Below are experts of layer 9 (counted from 0) of a mixture-of-experts language model. Rows are named router (the router's row for the expert), gate (a neuron's input weights, with its number), up (a neuron's input weights, with its number) and show model dimensions 0-223. Each number is 500 + 50 x the weight over its row's rms, rounded and kept within 0 to 999. Numbers have three digits each.
Before each expert's rows: a language model's description of what the expert responds to; "comes after" lists some tokens at least twice as common just before its tokens as in all text. This comes from a sample of Wikipedia text that the model never trained on. Tokens count by the router's weight.

# expert 2
It responds to: Month names in dates. Month names starting a date, mostly before a year such as 201 or 200, in lists and episode tables: March, December, October.
comes after: "\n", "on ", "On ", ". ", "\n\n", "In "
router:581518563571544614442472424458549419525545464578423450529606474510549567476465511451510533530443431441570549586426527487542493410483575525467531502479483455505494573534529413507533562436485483501480525531569509437413520455421567410468535452503519525502453520476566547562568519546508621436551516465452480430535474541538542511419421503398479505462514530554587496508489482441519506466498473521496419507501441520519459535446445444447513515469449493545506469538478563492462440394434494510461527614529511464523498424390528501562542433435544494592441466505491533457590472468481544532485447562582506386492520440574423487513448532471557483577413492478561451559461435518577554521588
gate1:525501488564486504497427479473598479436395484466546534446496484483436508475489575496482495499439477460535425515415466495486487523517485463519449534515494549540565453592518505414499537445507528548479523514508460488444523487490541606507519558492542515455444592508565549547489448470474477450581604526413433517555423541501504509475547520500607563534451493519456393575447417533455516540529527563411474487473434499506534451456440489514500547504501462374425534406545500540462485429495474575423487481426602458464460499477518460442462497538519536590570520521552448444537425360578504514502559478478510616497474387526527559524412463473418453483534533479614480427469398483514376590533
up1:524480613505474444534439480541546491506518539527511563531453423484489521510487520433509484493515480422500461502533335506449651405494475480542396525557579530518521452494524510460523537468484450490432449464502516581376466499447472478521512456479551472479559461504364505434426553490462559509469483558523492526568481478488479431504516494509566525487452527505461553507427469551547473489556572530618511577489580467499472563527560425562445499462433483329528561495446544450568574582506472556561498494473514539532544404377536605479508522412421485570478436521545510514466476536414447512496504463489421465428452539524574514519535499457528461565500465408437561519422507530485576523529
gate2:484536492477502530559556475462535512496537480503478456534522537582550546543540502531440507532488503539493412410536506464485598446510460456464541551468451481526454488383563396585519484489516521529514613462560527489411384477557503454449548464454563557397452525440436594548573562561627494458597492560472555438509411413469484527488503523421446433517466512475590480485471476434548497518474483518519537490470501497459457499507597496456517482484405484548515512416491427451543533411421527529526555495591565476557634488518458602422539452523540528508456459539484565447499451453512532508448466466485572396506564533499521471520534617494488437399538578450444547479459434559516448462544
up2:531572488520477525513563502407522499492526479484459503509526518623542566548507572564427465514505499470548395412518509477485580450524494440511557570485533516545440542422543433497467479448526484523437585452515507516409442422506492481448569528414533546429445529456478610558559470590618501452592475532484547435533394401492445524480497465448446397475432500471571510469502477436535481485526470547518538493477452489478418496474549508495521480505411477548505491436477406440517564380461513490496549453598555443585581456526497602398510489545537480558477466488440558455514474476557557474449481444504555373499578518499486445542509576506487466420558561477484577484472396465477428530527
gate3:492454511475494458443457455438462541496408621381380518504479506471429503547488522499486495499469464589464471563484449466504369433439551456451495523552511532568510473404518429491435581452437518569435464500552489521439545490503500409501510465523454533484429495556495444507597484508467563462558535422459490480465543481519546506433475482514484483496518514585508527524569384422479479511491539506415471572442439477487433522514447407491520512508513371557435500468564552430533499542470571529535529637549542572415492552465478449562505480486577433467461530492482459495588554432442496545501456440541601448556460509511439480582560467584477443540454469400481529545427481466617462521534
up3:496491487500507513460476456506443583499387538420453532447588548523388500491459510500488521475482474595501454458416517454535415459442617478511482557477527473586534513390469413499440576437484467518455539526516463602419491504498533474516553477460499534450498490574563486524527477505579491431559519422488458504445494545524534602511459413501477512434585486509433537452484415554495512457461535492388462509470434535469410471457451492496561408498513356576432531503465552458461410519493568505539490642555518554460478564458435455553485402508561494560514570500441440515571492451491541495550474470549590423487490504566449535512549412587522460536427532482545488516478434408538487515550
gate4:519470487514548490478561506531510477515625449560569430450531450481397470604629473504556433470470486420601497454484564475485491509494514508459460555543494481515515430454516476434543535448444639390555409444516472539547448573523546417575561547471557570503469568480534403482549472493475493526392494477460535433507508526472491553465548551474507486463549431617520441514543540529462427512510502489511457509478486407546511472475479527482527461536372482527520388514534543523513486535491556527535518509471483550554459545450518409563534472378495440523570576446523446471567532466473526599519461542581578494550433529555551544529449481626583498517594569496501446537496434487457500443500
up4:496536450493474529455471529477446526556411509500472513515498535447518588500422573547537548469600503643472507498548498531453527564465393513586602469506627555471490548509485559455491429586559434513440615574472461537494532455544399539478372524484443480519503488427500555459445565488503499484530532518497506597487437441484454531533482537590510612507520555427423548489466549502517519571487409467515529517504467603486429534507509503583449475501498486513475571465477473476456527484553439493499470407482528483479507564547534560490360451586498524484480524518454562470416496520521559365441565499435433609494531548393504467436534472450470467467478480457436520459497516514525434555573
gate5:506475508492573532410526520600503476481518516462358545529504454478568550519456550387534350530457549480488493537501528537575395483527477545480405501398545507427452609574550506574537486540495465508525488541549440414477514554451443478592483495446424494537421528475510477509548464502553624535512526514511476468514483532457529440467470393461468488488471521497510485494438391467466527459486495464572550548424511500507566557464539517552524494431484482539483452521435488501385469544486624571449512558542534505389409502494555493474470559454489417427524465536455534559459480399477508570568493605489475418394492446543433487437447500488590523465448505570525468536550474426481527494484
up5:460539521463504540567477493468445576426509487499595483531510506489434525492523486557439516538552565458470504433531441528493584497517429578488506458459432502544477439415472534449535531475473509569510464552496490570647431407475568524435499578462530562495598432558433512509437518420448417518478441475518495586523472405463484524477574469493442448557495467468572564475552580548458412475489491499430528463506541480571452420493526547498397623527465445411544514538474496498486550504536458406520491416448425491491507443534512468469531460459443573504440502529617518509445520625520469510439497479514483487495553504527607424511555446520372400449547540464521572409426488509456569534512
gate6:427490463464499507501514499338432473482493510502615479444489543445440523524434577433467548416517401471478542487466494503439359467520521468450575523472519509523545463509423417489538487454470512588559545567472511511468556416430513437486536522487518577543453519542517543473512621535555502491571482447573549442535561492594480489496526475419531447483508507622553496498550510455586510521454444525521570549513404485484497466543465586498609477545414501580528488481517477525542532399460535613548520527493575433450515415374490485468400450508510483505409524464457502491590529527522512510555440557538504504495450474583520452461468496393462490526573551409540517557535511448546540462541
up6:507546489523504610532528457450452453512438495527590411475567503365477493574533461554560496396450502476413490528433497508489524433515513438395567462537526452468549401524482448468568434497541530509489553559465501488597646487530468523538545584501452472582487486452501532487543556436503410440553409485481568465499457538512431468503560473509510545485586486514496495506517482539628511587488463507451484581530434512548472511553516504500467444593482507605557516519542429592491626447494563503567497516430507461532491390459433453523467417508556547581489471560534534436511464508379611491495489521480528492431428511478557524452412514479465454533457533510526463466571475484520470424458